Weights of a small mixture-of-experts language model, trained from scratch on English Wikipedia.
Training: a variant of Muon for the experts, 7932 steps.
Below are experts of layer 8 (counted from 0) of a mixture-of-experts language model. Rows are named router (the router's row for the expert), gate (a neuron's input weights, with its number), up (a neuron's input weights, with its number) and show model dimensions 80-159. Each number is 128 + 24 x the weight over its row's rms, rounded and kept within 0 to 255. Numbers have three digits each.
After each expert's rows: "comes after" lists some tokens at least twice as common just before its tokens as in all text. This comes from a sample of Wikipedia text that the model never trained on. Tokens count by the router's weight.

# expert 0
router:152114127104173112136087118117122147068148152148122117170128156186129074073182107133113145137143140140122080085109132133103136097127136132114146136101094126166120116174092165138110154089142158158109146113153170134105111106131157082119164102
gate2:134110104132133140136131128128109138097106172114086117144123163143103140144164166158133138083120123117156148095140104079160115084094111132170179089095168109102113136163110133100099124122124116145124080128118139123127127125140167133134132127
up2:132122109149150157156134116145098141095100173109096114127143154116119115151147182171133108091108119123156144108140124092160117060106099123182143094093144094103116133166088142128095143140116113123116079124116155137133119146125153132133161115
gate3:126123072113160141163145161090150126140119127129219106076147092148142086151123121098155098175123140091109142134113153140091150155131114116127149117144108145128130131135163129127137096123145146110157145156085084159139122139123138106094131096
up3:155130114167163125107119094127118120121116147144072120159149135110108173138103097163124166087141123153174137146151115133128140118129138127170146125114128092170100137174124129133128150133097056134062142115150129115086121132125148166158156075
gate4:119096120124140135141142131127152118120128102159126125157128132133108114098096182080152153121097133088097106099135113116099108157139159124149092122154128100133141101118097132146149126137128127137131168102094117096154142139073089104143137137
up4:099179131171162101116116129144103123132113132102138126127121102139156098110140092141125139125148110121131136157145121162171121170107169129124139182083156147120156161159127150117102140121165119121151129136175124123126139133163142175163155083
gate5:132116088104139170159138174112122117146123098119049117131127143149099115146144135120125119137133100072164106096169127136144135132081140150142093132137105145098105106134135129168115155132079172114100096138113110141107116094153151126157168171
up5:124138115173149116120109111139125115100165089085134140110119139130154158126102111131146139148155097140089133131145121114088163090146152122111123089119101110117125131112108179128089120144131071113151127081128126095138096092139130135111149136
gate6:095144133087110144139080118130130150120140110103112120153125107165154101106156110149167153095115138140088083126114165062132123135140128160152100140141168142111113174094130145132099146154174137107135122114130129151110095129170146183133120131
up6:148091112148131145158078130096144151120107158156161122085091111105126122122119181095109149144095155138118128111146071136155134138127137122098135141111137154152123115109132142096158112129105147120094153125149122110149149135130110153095142179
gate7:129095088119102146177098148125118133153075145107108119166075128090129159138078101142097138126151116139120157116089095127160122125114129138105121100157129079124128084137132113115150183106104129097130082088101106130114105119103111125114084159
up7:137144157134146091085159098124129103104168119130133138098159121158113096132153167113146116120119136110141081143156151130107159112147115110153140148097125177120128169093151149140112096164154132148105171166150153117154165130147150136127162096
gate8:143120119127122167100111153106112139123159147129084147087120128148131145134137145124157160191121159078141163089120090120166132113092184133119075141131081156123130158102098085120126111115102120178157144078129115153109092120137117137123131138
up8:106140137103144102138154094136152132118121104127146107139096121130121113142143132145119135104137124142113103142141160149085125146159082142163154127104133137093146111147103177131129151136135142064074132155113131124135133134128103162147133118
gate9:144127119116130109158108169139074107139162068120098131188133133141155102119114157159126111122150105180130159114161114154139118179137112138155102127109132158152092145131097107144134128110123113077139147156109149131127128096100126133144124149
up9:120169151124132087117139104147134144145151110164152105132175165144158110150109106097116098109167080129137145111125138134108117117128122141131150116108120131140115142105115110142084169115098138120150130116095166130077108150114137151156093134
gate10:124122112120130113163149115128160142132157108087126089169114098123112147101145179102154148133119153126127166086141123101129121126121098086122120076161131130146103105124156124162135121121179131136130150148139137134155113164155160121121128148
up10:135135119116144123154139133126153149154151118104161094146105087116093162097143168104163143147119157144127157075159118113128107107103094086121119086155109140138114099109143124136114120102177126130115158135160131153167102153144127128107112148
gate11:117104110138139065128122136141130134149107117155099152143081140146162146144123141129148111137180098163122132156142134155091105111149108113163149120142140136099136119167132130124121131162146146160181119128101135099108117098125134144146141160
up11:152110150164132127165137090121145158103135136116118120132170081146097106129164142103084116139091121120097155148134127120162097136113139099131153129134134148144116111121137108120097144106116111152132173112161092137141161155144136136100111144
gate12:153094126136103094119146119140097147137127149173112139136099079163125130140153145159146092129127128141123125155132128135081131081119125140129160097089126084140155116136117145135151123119085129122112124139156134137140123142150113145144137110
up12:157089102145105129134146122111124138133128127149119136145104073187111141139151134163147107155123125153127103092137129094102085092126131127129149094130124133146146126139113096106130103110108114150090124153172148102151133132130130114170134096
comes after: " |", "0", "2", "|", "\"", "3"

# expert 34
router:136112108081159130123085162094139125095141167146132087106140141160135089072148124121103108107131132140107098109111149158102130082161086133146146152138109104157147098194098147140127131113126125131150149108127169129125131139142147120135172112
gate0:114090104123134129151126060130187109141105127094155086167113163130150148127138105121125119115135138169090116123145154092126134131106131182143114115139142171092168071139131130142119179137193089180094097159132145137127144105133130130107127158
up0:126089090144142144154138069121173132148109120090163074156120169130161134126148116123125107125135138139102124123143161104127140140108126172126109097133138165106167071142115137143113182133195100159087110187151151134100126096148141116095136176
gate1:145108146110102120201144116132160166150126144146099117126104115119151141148126123112139108102128190084138144160128163122134124153136103125159102111135167072140109109123110165167104123137148164129128132109120160123114130113136139136108131094
up1:134164122196156140130148103140112128163141130140130094109159140127101165100102105143113123110115122136119138092131192096139124138141107121138153103142119123133104129119130124164101125148104113124096143090128103105139138135138124158179089141
gate2:118159146146145111131128148159050136132132107135111147096142136100095143120129177094146158106135127087141072107124137170115096120142165109110130121114128107117120131126124106152135116117116104116145115124154174134132152120121114123143127095
up2:139174129139114113169175172121112141147111156165086124138093146077117121147166122112129090139133112139146115156118090134140116136131132124109075132149117130070161097144155145146128145153140131148150143127100146103142111115155097123171134067
gate3:122106176122143132101113142140125103155137102117142109120127119072102125111137117109110162099134140138133116140142129132138139147091129168112151139131145121117122117120124140105125128145126141100177129059136108069108085142142144118154150148
up3:117092151133121119117142152153129116170149100121112101123135147058102115129127130094118159100126159125091127134149131126140127144119133169094151118121142122124133109120120154103126136140089151118184121103144122101123093132133155111144156138
gate4:094112165146147147142146116159097123146166113118139147132114092169148110112143130156163111108128112116137079102146108126136109159084150147117142113141122106150115144125139119149160107145183118139147149113130156154117139181117072142119118128
up4:087099162139181171165156107153093155123186098120120135125106083173160130115123157164164136091148136117130104121146122116135117163098149127118163111137141115136129157111151152136166108152174147137140146119116145145088147165115068135103123124
gate5:102152133097152068139102125170122125123159119142108160099125176121139147140101114121119109131149124154120173130151140140131111125110135111112132087084138125120147070174149130146138153077166140126153165151109138120136160102142130151134170111
up5:143102108167124191113152147101125112142096135143143096154140090140126157140137137167119131131096142116130103160122091112140122110147141149155131165172121103135127176090090131113109137170103091125105085130157127136132097154109130111129081152
gate6:114153138151100127154121138124130132142140136147082099154140126109132134146096151098101133122154093102106139146141109130167104131134131141136141130132150127153165096130146110119133084150093131079150161156117106121182088129104108107180141114
up6:146157082128096145154127105111120169126136116146127128115177089125118133164107161108130114094148104126079128114131137147139128137157110177099133142153153169116130130166149114105096072113140098082147134118103132150162100164167104125120125129
gate7:115212065123118171134092150125138095125138100120127112175166132151144114082160144096136108115113137165079156096113145155120096129154131122110151133124131148127140131097122109137180099115111193131139108144150125106125147111156171110100121110
up7:132177068140086136141100155111130085123147120107132132148150144161152132100171090110125099087133135163122129096077131159105121111150145108129149141134145164101141135101120099116154107080109166113120158127131122066112134104158131115136121130
gate8:118115142129131132119179116129099098143172127149131094115108152103199116113084138134120140129117153145142125122114162119131109120100148130106112122110127113146126113077143081145147142139208108141137089118077100188124142120122087148181129123
up8:106102169143164140136139107133129077150207137144138118124123156103163114107095122132105126127098111139138117143157144114132107127115140124117130132071114126110105113076121127139132149134196146137148129104085126165114131090113093160138138159
gate9:142145117088162130128113150175120135127112104081103100099111062153134154101122140113137123136125133126137141110107114090128133121093097158108136121093126117106136192132164154109129128125157121169122111134137129124130141140186113147112132112
up9:138138107139113112154131105087140126150111118171171139157123184124119124132108124143115152117106090118137136141133145176150149106149174082140103127172114108152139100153112126138125138134091136063144134114134109096132153136052127100116110167
gate10:131113094098142154104113095140156132128123134135140134121136104113085144101124080120125114143102128160139137166153102141135127127130127120112168146139173098123164140084101139135111156132129105134136139146102121113080140129144158086097156150
up10:113126125106134137105104119102127127114131167114129137141154095097103138134130129139078102129109113190116153131188122142095111149108103086123169151130138126118049110068131145113096140134138139135127146121122129091109121158111128099120122165
comes after: " |", " of", " in", ";", ":", "°N"

# expert 11
router:129106119098171125109116121095134105093130165160143076127161141150142055109131116097108088121125158131117094111091134135086111076125126127161146103135108137201140104149133128144114120079101165134110117129123127109094120150134128133128158127
gate0:160144110120134143132175129120150112143131120107119112120147131081144116146128115128139122159099096120147115143153104133169095132144124164091133120125117108117139127158156095101111109157061160111082120154125106144155137142153099164157118127
up0:154168096095128156122140134101177140138142105129130114128139122086137132137126102122134101153100111120162110138163104137152113110126134169098137109120126148113140130183152105083122119150064174130081117137110103151165109157181140152148125116
gate1:131165139147168147104126129140143081098146133145103142121139158134155123139129118102126151132147159123082143159138118180131107074130137163100147154118108170131150139145114129124146142173109179118139141137172117137116103101132160132105194116
up1:130149122126155133084137133122113107102149073131119138096126164128129103150114095085142131103146118123097125156141135150139133108126158169109162124132125173146128159131115150122150159192130157130163123115180135111150110133132157133130118114
gate2:122080111133102146153163119131111134156174110115136131158167138125135134144176104129100171137115134118153131139090116161169128088123162105118134150140139140199151139183131134137100145109131116164104151120095079146141096120142164142131160125
up2:130102139159138160125136130146113148142149080106114164143154122104162161116155136141124133158114145091127106122106128112119127090095147161084212140138143125137168104154121107154088134164142168159144135158091134123137159130178146127083174149
gate3:118098145136091124104086131144108100127104098122173127159083109145126107159134099166109155145117117139114131114135138116121183166133163119174147102120140106149138129120103137116127114134135103123061168141181112078144120201139155121157143160
up3:143163109135137109150178118116143149134142157134094135103172155111128152108104166099141085103145141118146130133126116130126077094113105148086112160153114153110125127145161127120136129119132149132180103112091161177116150069123104118111116081
gate4:114112068117108137122164133099106188127137107169190142189106123111158151140167066129143099118153107077123107154130113160124109107118127106139106114105123161167124141143136130150147131154114093090103138104097162137145090147121144142174120141
up4:108129097105141153124171122137057102114112127150141146181137082053132120111150086105118096124190183118148146126110118135134138111133132083114174156136155165151150094135141127152150156172106117116164126087121147117127135144089125132106122117
gate5:115118114126154125077125108151122093074151166163170131141139093111153127100184114122135082135126119088140123127123173095176144084140109150150077090117136175116153162135144077127108122114148124140132163148099117117148132180125066142145167114
up5:136107130138132145098121141133117097128147133130189135086152072114155112118143139120158114111089132105156173168163192103155158139153103158176114092127139147124110188118127100134123157111126122121153150131125114124137120136129105141109111123
gate6:146146120119146155135111152104149084116168106144148162114140072195130125161167119121100187137138078148106149148104134131154130125073105128147114144182107147162155125194133133136125150099148179168137113117099138135102107125152100086141150123
up6:124140118128133151114122143123150093122180114152155158118144084189128120153155110117121189138127105130109146127074114146144138135073118141155128140180108166167143128220131145112121161111125194164139110115096133133105125138151093093139134136
gate7:143122131145139153161124130145139133185136144124162179151159126175128106150138134115132139134123121099087148143118163104165124140087146154135097147143166116158117109106168108143155089153166110180144092099131129139073123135088137114120126127
up7:143154115111095126144129128101170102099129142147129134122159122040127149143158139082131143133155152133147114112123110135109153123196150082125160112106115139103174118144151146144120147148084125107075145100148130146141127140185104152125130127
gate8:122115132122144119121096091122157160141163171131131151144147102144155141119120144159141118099165131154144121135192139136180137144152159163163132119145115105145109149138134146137128104113147075140139110143117102155110120167156112134150126120
up8:133144138144128137152163165116106094142112095144119116115123146123108124124139113103129111143084122114080114106055107111090125105108122106098114137120133147132140108101118120120138146147114148114111142120130143105154152102090163110105137135
gate9:101146136118134136094110150131116155087068164141142112114112076074104136155172144135107104070104127155141131143139096117096127186163114071168095103078153135142101135097138162133124116107127168139089119139131149155110116102125158102145129139
up9:117136127151136128088135137127097173111072181132149104122108082065109119141177147149104067074080121139160123138125103115089131174174124070162102088078142127151103138078124152135121120135118183136065124123106156153123127110127145116163143138
gate10:165154094131148116122176153145110131081069164137143118134131114143101101147153132107146166104142111114113151122108114128132110056146092095125140154129154125151143126101122111136124121116109120118141173103094145126126141152138124154107103089
up10:165128071129124133113157109118157146096118163136149108134131120156098107141124123129133142107122118148134145152120117138124130033142120128130111154145159118140140142106133107108126142105133121121142156107112161152140111142124118131117147100
comes after: "1", " ", "2", " T", " M", " R"

# expert 25
router:146119111096137100118111136108157113086127157147155092123128179171138102062187141123095107089138143112135098106107114121098082113159126147115116144139093129172149111170101115133141124093134129140119095120145157152109140115104132109137147124
gate0:055116131102066145106118133153140089115135118112092139137131091131084157133114163117097109088151140147154147148167154148141117145135137145120145112168114188100139137166187097139129166110091152115151129094113122128163129190116152125156173084
up0:077126138081077146115131133140122097101142107110093141133136126140098154154100159107120110101145160151154147152143143127142164143137143144119129101162129171100140119133152079148108154102123139147100122091131107095149113183100143114184160107
gate1:132156123101118149151113120115123131143146162122104132152119150103105164151124134073134142150118168150160133069120115138132125125130136158105116140109079113125084126141158143112129148145089138135124111132133137109129099146128185131133184132
up1:127123153101135147134115121102116139147154160131109143140151141091115143141141135080128130171110177132139127082101105138161119128109122144118132163124096108129063123156148122083128142155120135137138119117132141121130094149134158116138200138
gate2:153122142168150177172127118098178118123126078129166110077155161142095145103086184143103170087105109067128136148107134101127147151171141157095074158147106133150203151145080108136133150111129121143128126133150096112156132095134139157144145147
up2:131152098100110082103123114159108127113112180123132140153102105098162090171132098098175064179145148190168114122132138103115144100110128104192139094152159125110078135102171159128135086152090149110127126142098139162124130152141096107135140134
gate3:098152132149113113099119166145089104125129137126100124119085152100144151127139134150130094109118154119098140094144103074118117109114128133107125122150094153085148160122092074110135085098122154107090161168106138135110093132137127140103114108
up3:120156115121130120122200128120126112125082128114137143115113136122098121147155115138114133125107135124126145130136155145101156095151127144157142123115155124125154092160112113140138163100108152166112140140128126133118153125117152135168124091
gate4:105126125124105125137164132084106114119150139128119129112103102125168111129104153096116146133126144130104131102155110139105164118069132099136135135109123161091143124159067144163120121109108152130117105143166139110090141129149123087121148119
up4:147122135114149145099101108169143182140116116131155115151134152125119145127152093147147093113147133115124109168107144112169084134188126158125121111142140086154127149099190114085136139141144119119141161107114118156150100119105127152129131148
gate5:162128131093139135183171122126114120106132136136117146138110125109132086132115170097113136097147175155146120168136154122112117156115150125098135120167120098130121101134120128145112116138104171137158128109118125127157130136085143100136109108
up5:163130134082121144182185120127113133097109141133129140131107132111140075137121162107112129111163191165134111164137156126107118142128155127109137111174141115128109108120116132151121109160119177151157138102126118108151121147103127118125124118
gate6:124150134154151169133129131129157143120128110145122133128131113097139114123128092108133094090147130098167117137124134132119129095087134100130110104103160107098134147155142125161151084135172164139208109087150154160155161115131141127127154116
up6:110141137163147188125133129140154123118125119139123120131140102107144120124150096122135072099152127097151096129129117135122132101091121108124108102112134112094130136156145116160176092133160159134197108083154160155162137115143157137119152120
gate7:166049158129151151154107125118101126149125142176126129104115135131157173133159149115139126099087109139110119096153128121114153105137141155085131094122158126121134112096129142115121134134152105123135130083141105133113138093107151108095138146
up7:107230099137130114124161143109164118123134116096151110149129141116097101127130128114108128136143175101156164155097122142139112135112111128139164161113125121118146150162106124152152126128146116120150162162121146117149137174157105160154115133
gate8:128138128149081144139111135160096170139095107142126123152093152113113148112145139116144133110110114150131125137129110120133117147104108132108119146192135116126131096169131146159130149115123127113090135177075110127133172087082150131119150150
up8:109127086079141130118122109102133111122173175092125128131162100123149113110102135151115134157134120076156149103087145146142145129126147097147128114054102120112112168085119136123153090151132138174154131072171143124130088127169144118107146132
gate9:093102135106096153070124104128136148159146100135134108128145182120122145126128130106088112081112114112129107150118111128133145107158148133142193127139136091118143131138107087121120130111128096156134170137110125159108125096136116129180141078
up9:149151103133159108164129125125140103130097130106125174088119094142107122121114129181169147189147132134109147107152165136118112163117128123082073138128125143163115130129161183142144155155142149100128094102148131108152131152115139143086112190
gate10:122136098156102130072100122090157165092131112135167104134127154117105139123146144128084107118098175151149117140111111120130113106141123139122144147099130193140139151117156122136130158130138112105098081161136111092091126141123128129130132162
up10:124140127174094131105102135087150145080139102132148097132150144119111137118129123126093134135117179131138116146106119123135112082146132126115156152102137152142157138105159137141113152157141112109109093169133127091112106138144116124136129144
comes after: " |", " |\n", "|", ";", " (", " in"

# expert 47
router:146100136074145118125111108144130133127152150171157099128125138188096074055146133104111080114130156116134078126124145147097104119152109139123119113122093110154114093196110152133133120094137144144142151128160175138089147106124162098123153111
gate0:085107117092128131135112138150147115118140099095154130095152125137129130161149140147178129140109138098096127133102117107135151066145164120121144108144150130169151133128123112148128125083129118151151109132117142128139180156099150169136100097
up0:128156133159148124118151108105141160115110140162124139120111116127147129097100115114095116111109135174170129105147141126120105189120094137123135138120105136089108122134162127109143141146128142118127150112126099134117081097144103083139145162
gate1:119120123137121130131136101119116106122160126153134134166104156142133119101101097118156105129139145114139143101174170098069094146133172124109158122134111120110140141138154184106142134131110107091130127113134124075128132119125155101117133158
up1:169122136119182091114124124121096106096146152076129137112099110100136129138154122134105146163069167135090154121133108133133117114144111081146136157141159106144102118142152077103119121142158084156153173130084145176122150123126078181149138131
gate2:117115152140138099128178119164109141122153124140114163180112156141104074131120152102139113109144144123122150151166111077136048124079142181149118085071144143109114122163146088148129187160132145119143137126183136148122112112112120135121156153
up2:119144114125104144104079114081127116123114121110153088109150113116171166125181115159130148148090126129126081113082149158125200126152131102105116141165117096128149162082108165106115080127119113124113113113074135135128164149126106130148109090
gate3:155153099140104103123128098145122148147126141104127118095124097106096123102174108146156113097143097122136121156113111118127139142133118164109104128157154115132104141196116134117163166118120151143119171116142167171172127125128119158099130147
up3:087110156111150156106117139118090101126125136146088126155141140140128155151099139111134133145093144140140125118133170144122134131133137100122126131097146155142134127062152112161090114136122090138118076131092093090092128105130127101155130111
gate4:134147133160106121147129137136154150085159127140161074113148157119152112142162122131160130131127154124153139144106135142144087116104145107103124131135159143139136117100161103131120149141124131130123156090178146152084162117124172148109138119
up4:110133124139103106157099126139140144119151137134166066131160182113158123156160131158154147152093156127155126152112137118164086103107144142141152113161147157128129106102160095111135125167124149129130140077164140141115147129122137155104144132
gate5:153141130153123122107169111145147138121125111118090147151173138126139112130144130148100116131095098171115170143140135111145083098175147140129100109128110153161126104155138162176163104132138174089122127109104133150134124162124118149156159143
up5:168126126160118111117161092143159140123124121125108140152154132113167090098136135143112125140110123155117165113140114106143082086179134133149095089148093151155119104137140142165151112119141173047123157107090135157145108177128133130155167134
gate6:130120099151108146134136117084117138136141143113114145098151142116118128162143095122132123140171119121127119134171114143119142100125127157129138151131094144107110191161106099153146133135127126111138163137107107117114146136149140098141149152
up6:120121135119168131180113125132178107113103141146127086148110130118162137104143098161096131127075147151146147170093134112121129183126113131136127127115135138127128092122172130100137166137110129126122098124166137172151117140114153148098103130
gate7:146105117118114130099134170147118150117123158147128118141170138099097124154103120103089153096125139156120127132133138114100126146141134123147087115158112126117121129120101153108193121156167141168139166157157150133164112208143138139120118106
up7:105119120122118141153100112091121106149171105107153117132092141128159138117153153179132125154137141153132109144147082167135134055152162099135163153107149144106115142126128137136119125111102118081106099117134115148098139082116159173169115128
gate8:169133150128133121114082150143124088106158100143141127126132140116116156125124165159095118047150120094096105132131129123124143139160067100156120124162131130131113131129117130123133101077147118110150142131102128130129139144184137124163118142
up8:192107156135151118131089129124137109100142147109109118105090087142098154114135162142112150081121142131137097098131097135100149167148113128128099138127098107166120135105080142138129100109159122124173125147108123105147140176134110098133128152
gate9:096110156120104127127133152117144132134137082121173114150133115152134149134134134122116088108096166072135164089155143118144116100119135139126169117106113135127189067110129131158125139115137112148116114110125084108118109071112194133143130124
up9:103121132146108150120120146134136122131126098131164097136101128135128155112105137099124120108079154083123166087138143118157116100116153128114177107119093120133148092112132153149130152136127095121098104101142113139125120084116166137154128128
gate10:105066093109096105142132130094076136128132095133125128121110131083107125121105177122118133130124143117107153144142099127082166121132128169108119136140122102081134148125130109136145159141125140135127080143118121121132098138109107128074083120
up10:120109119108104105134159125123133149131112141132115121121162155126138117111083156163113104130149113154110128140107172101119143103120152127096154148126121138128134146151174139134104130137136123146123145118148152173129148111106153092136143153
comes after: " |", " |\n", ",", "\n", "|", " October"

# expert 38
router:157111129073190069126100150117124106117134176146159065105119151166152089067121108146126097165125144132103118104126142119132122099127106130162115134131112102144151102146089134129123105096128135153120108138151152108111120126132147092121131113
gate15:094132062130155161136129150120169116129082126117140136161155126098127158098097144148161121136136105124111120122160103156122104120134146093120151105153098184146158145157112142130146135123121093098089155165140125171127110118146120122103172101
up15:147105182132093088124126120146082156126183142158101111097117158176121089169121105111120147136128153118147136116109119097135173126104118158141130125114120083134097089113137136124131135127135155151132111102115140090108113159133120096160086134
gate16:129118106117140154104096157135157100119142124122108097131109107156123133131108097134135119141109152124159117167177051095101121137164171144148186109076153116161172123131146121165116132100143124131144093162117103153165145125133095092176110096
up16:106106103116140176135119151133137136130133126139098094123101103113115130149138120137142098131130124117160144147178075103108141138157157158147133160125154108132129177117122142139117140113088128100147085147125112124139116120145100066137122099
gate17:154152116109113152161127130145111140113070091177163118110150133116166137136163132119141157123105123188116139127096129166142181103084145117123169151148117127097127127143164138125117083118111120120135106090146154174126119097149128146129151117
up17:155123147115131109125118143151064162134088082140173096088155124111098139111155109132114158106121102148148134128092130139143163129106130107122156159153136109119102115150140119124138104100142169133154089112168108110156131129152093120133133097
gate18:121160127120123092126072118080107098140159130152100117138138113159148147129122137117139115139140118176124128155090148161110162080152090179115163121140105143104139105164114087142083140095133111126097133101166070126124138122129126118145142084
up18:144097120127138159103158115154139148102110109117149155111103161134100108093157122114134122122135168098138145095143119107148092172113127053120097138090140136184112125091167178105157144157109121137133105134097151120166134125101148110129148158
gate19:087088132115135121125130139154165105122139107135132151124210130140127140126124102156121126116094161131133149103126126110143156133081083117154153132162126169141151109116132142115119135165158088071139116165131137144076140098107109133140149117
up19:107145089133100120153144155107114127118126164128141102153085137103080113149116107093139119089154138160095109143109121153146104087151128141102122131089112102138095130132107091128130182160127138134159125066098162142159122134139132118101113092
gate20:121154138149130104117136127162081140139128146123117143160119108110116167158131135122133153126146116121139083165129137095156119126122143124085133142089092110120121130106126122147135098123109104095172191129134089120114158119159108149126180098
up20:139101115098127139155107103097184128126136115131142113104124156124141085099130130122115096131094150117096142092126120159111136129134122111156146118163165114125108128159131136129124154126158128158095066134121157131137101133097136096142085152
gate21:114113091133128122181127089140113135108126125116136140138144122122142095102102123119135143137144096140110135139170142109160123131128111139110123141141058138155137115106080117150129140091113130108146109119123134134107134126124135118126130170
up21:121124113126140138173117091132106152103133132122152141157148144136140115097107113120132137122140104135105127141147124125161118141117113126117118162147051123156139119140093117139140137099114122122161102118122131128105132118134146112129115172
gate22:116155171118099101176177154127128134159114142135121125102060141119117151178074143127125113170132117176177075101110133157178124174188109157127095099089114106122110145153131134105125117117128099151134133112141143139164122123120163122123155176
up22:142120102104130143108093134145105132101106100146132118132150135165121090120173092108128084118107160136099148134101118136093124047075136137116161102156116163125170138139137162170133125114119155123124128105125125113114138127113089134127147129
gate23:148127140082133112114112104165094121099105150124145110136146108133116137094109157140074151135116099104144093106139132111136103135134110132139159143146129135083148128112134096116142143083155103100135124167176117136116138140127151128162122139
up23:125138127175112145133151126095175114116160136123117137160125182114132134168167121120175095113134185160116153147113129149143162124106142113104094096109111141170107135146125144137132096192114148142126129088095136123137102107135134155112160130
gate24:120103118108124150099106130097096129180139058117118116121144133119100092132130152167124097131150126114164113125170177129133143117145122155158126132143148158104120114112137143148136141155093159123137122154113110128095177107108106104141105124
up24:095093104107137127122109115096101135170122094114152123101119131120106127145125136139148098135152122122151112134163155153133113079143132136147139142158148132061134101095160127154125153154147169150111090127125130121121167110113114109127103108
gate25:121083130131157154107143119139114107113132173099113139143116119132159110152114124134104122106115121088162135174125092100106147105136130119128117170132130105090129095126111143149099136093077106161083137139185071122101091129103207149121103087
up25:154173116117107129144125122126121131127140083168160120110146124126098141115149127135143134130134131171104124102138162134156102158113115143125126079107134139172107179135142096133157121175135143109181093126073165162148142145155054110140137126
comes after: " ", "1", "2", " C", " W", " G"

# expert 26
router:130118128076124122150101125123134141125135136127157093107131141196114123094161145136106090114109142089123108105110139148082137074119077134152140128140106123128149117177110137135121123045135118133127116170137172111104119095133117144128175126
gate0:134140137109152144113103069088097118088133055125161117162159127133153152131148131129119086082094124137095108143138106101139118090086133130170114136134128122163132132140139135147101125130138131115120104125139087137105160160167088151113146142
up0:123114108137091121134143190160157146141130206104122135116124112110108112118111133157126161167165144134144155120111160182102142124160136130087135106136149135109094131106099100100135143097122127098126159107142155117146099101089151110137114105
gate1:093118107131150086088113132145141171088108095116099101149153108125114105123162108144123082156119104158118139132149091139137125115154074115138126118164168140141109122128113134128142101117097139125141103081156142161128109129120096136092127125
up1:141151121135115133129148139110110099122140122122093089132173118143139147085073126090179117111091122118124110119138189114135154130123170161099151150122112128131104139116103108140137110091154105099106140167107111162122147155147124193168104150
gate2:123131131121136098118132124145127113144092126144071135132122129102109105130137112102056141158151094131136139120152100095121152163107124112141156107136186145129156123124121124107161037134133160140126156090108114133171130093145133132158135117
up2:111115137137088100113101098137123106121122125091119134104123126083101137064123095096111122153134145130140103061129129099170162145141121112102093128100155094155132127138138130099118080154144134138116134139139121121123131166153092157144105115
gate3:133160152096132108152162147150161133089180127128121126142085142145088131084132140082162098126095126138119104131089104125104101142102132158091176087160122145106107127155130130118104109117106098122160129102134142136123129106146166126161100141
up3:139079112142130115100112120118098123182080121140142113128162107102170114164123104171104151133158121131145154128151130118145149117148118112160066172079115120139134122073138139137156145144153157161105120156144125119111131138125114145095136097
gate4:103153110135138102132095146072109123163141127116113133093125121170111141162132117134113132095152128135126175117122132131166139161137154136142157133130138146127095127136117133142136154125178168128147074126127119118108183129147145106138129131
up4:120112100146112132129120103106120110135147123121144124131102119117135106108126122127140131146121102166146100150128067175146119110153073085113127159163114117141182147127137148113157075135080107128122195172135163108166078129122148172104128137
gate5:091126097135140106162152113163084132143091100121095119107150119143137152133150097178122136117151129110093116119162122114103135100127148148092148104125126161105131125138148163134124117149114075131093125103121118135145131073100131136151152134
up5:121123173145117146054085150103143115098155151147167134155155100153123108121115132075140092118097143123156152161080159122171114132130142123167121175116135088142102130092095108129134137093145172122168137132147170089103172167141108105131111127
gate6:116133150118134142131131095108114104131110119148144127101118136114094146116144126084120124125114184106119155146140147115128137129079179132109119153123134122105110152137139134173159169142125131113152110127098142151135138182120127145092181131
up6:163117164119156139172115103124109118128113086127160147120137135119126136102139132098155099167129173103149151160124133120127118126101144139141096116124123114125104141137159159185155176157090087114118127130135118144152174189143118117123132149
gate7:125114127126163109164112149097120116133112138132147123144153154121088106130113119142151116138115135129129112100111098110170105109137134140093126086118136110099168153130105141136155098111093112104162107166151144120090033172113112142118135164
up7:116125120087126140078139102114123128108153147124129114100097112143127128101157134110110104139142086151102157174144147174117153143094158135207123135118100139141104110145119134124112110148129128145140174096124143120143173087140130132145133138
gate8:131121135137110133144130131147153087118104107121110118144135147106151120131076091106100123104118098133113125166105129147129121115112126145132113104071102154133096093119121116156154138143155129157148124128146135086090080123167136098155165169
up8:130146102129108096152128122171123100122117174153130099105110138150149120145108137133130110145106201120125189132124108140102116153136113136139158137080103095168098092122139095114144133120107124152168137133101114146073105133135118108119160120
gate9:145137091149083133128138099084135125122118141138115109120139127159157140113086155135124105139117139088104128139178080105129123120115188130124109123146124153122143138148101103131162147142123182121141127080120139135112105102111140116114136138
up9:105121146086179124126110146177110140139131135129119150141107130113118097148157105121128144127137123175151116114107173147113122140153058116128140131119143120124100117115158129127106114130149090136103119160133121123145151148135122144143119116
gate10:153134154085094120149105118122116150135164090163134145104131154140137126142109104114124107132108101147140056121138148111134117134153154154142138117096116137127118114093182134138135099140108140123135134127142125152077127141133155141127161131
up10:134131114167139126100127154128166129115102160098111083122145090116121103120120138136162124131180154117108148134091113120103137142127127114105145109174122104150128150145090148115106124110150122144116141154122146110151126111155121133120125112
comes after: " ", " |", "\n", "%", "In", ";"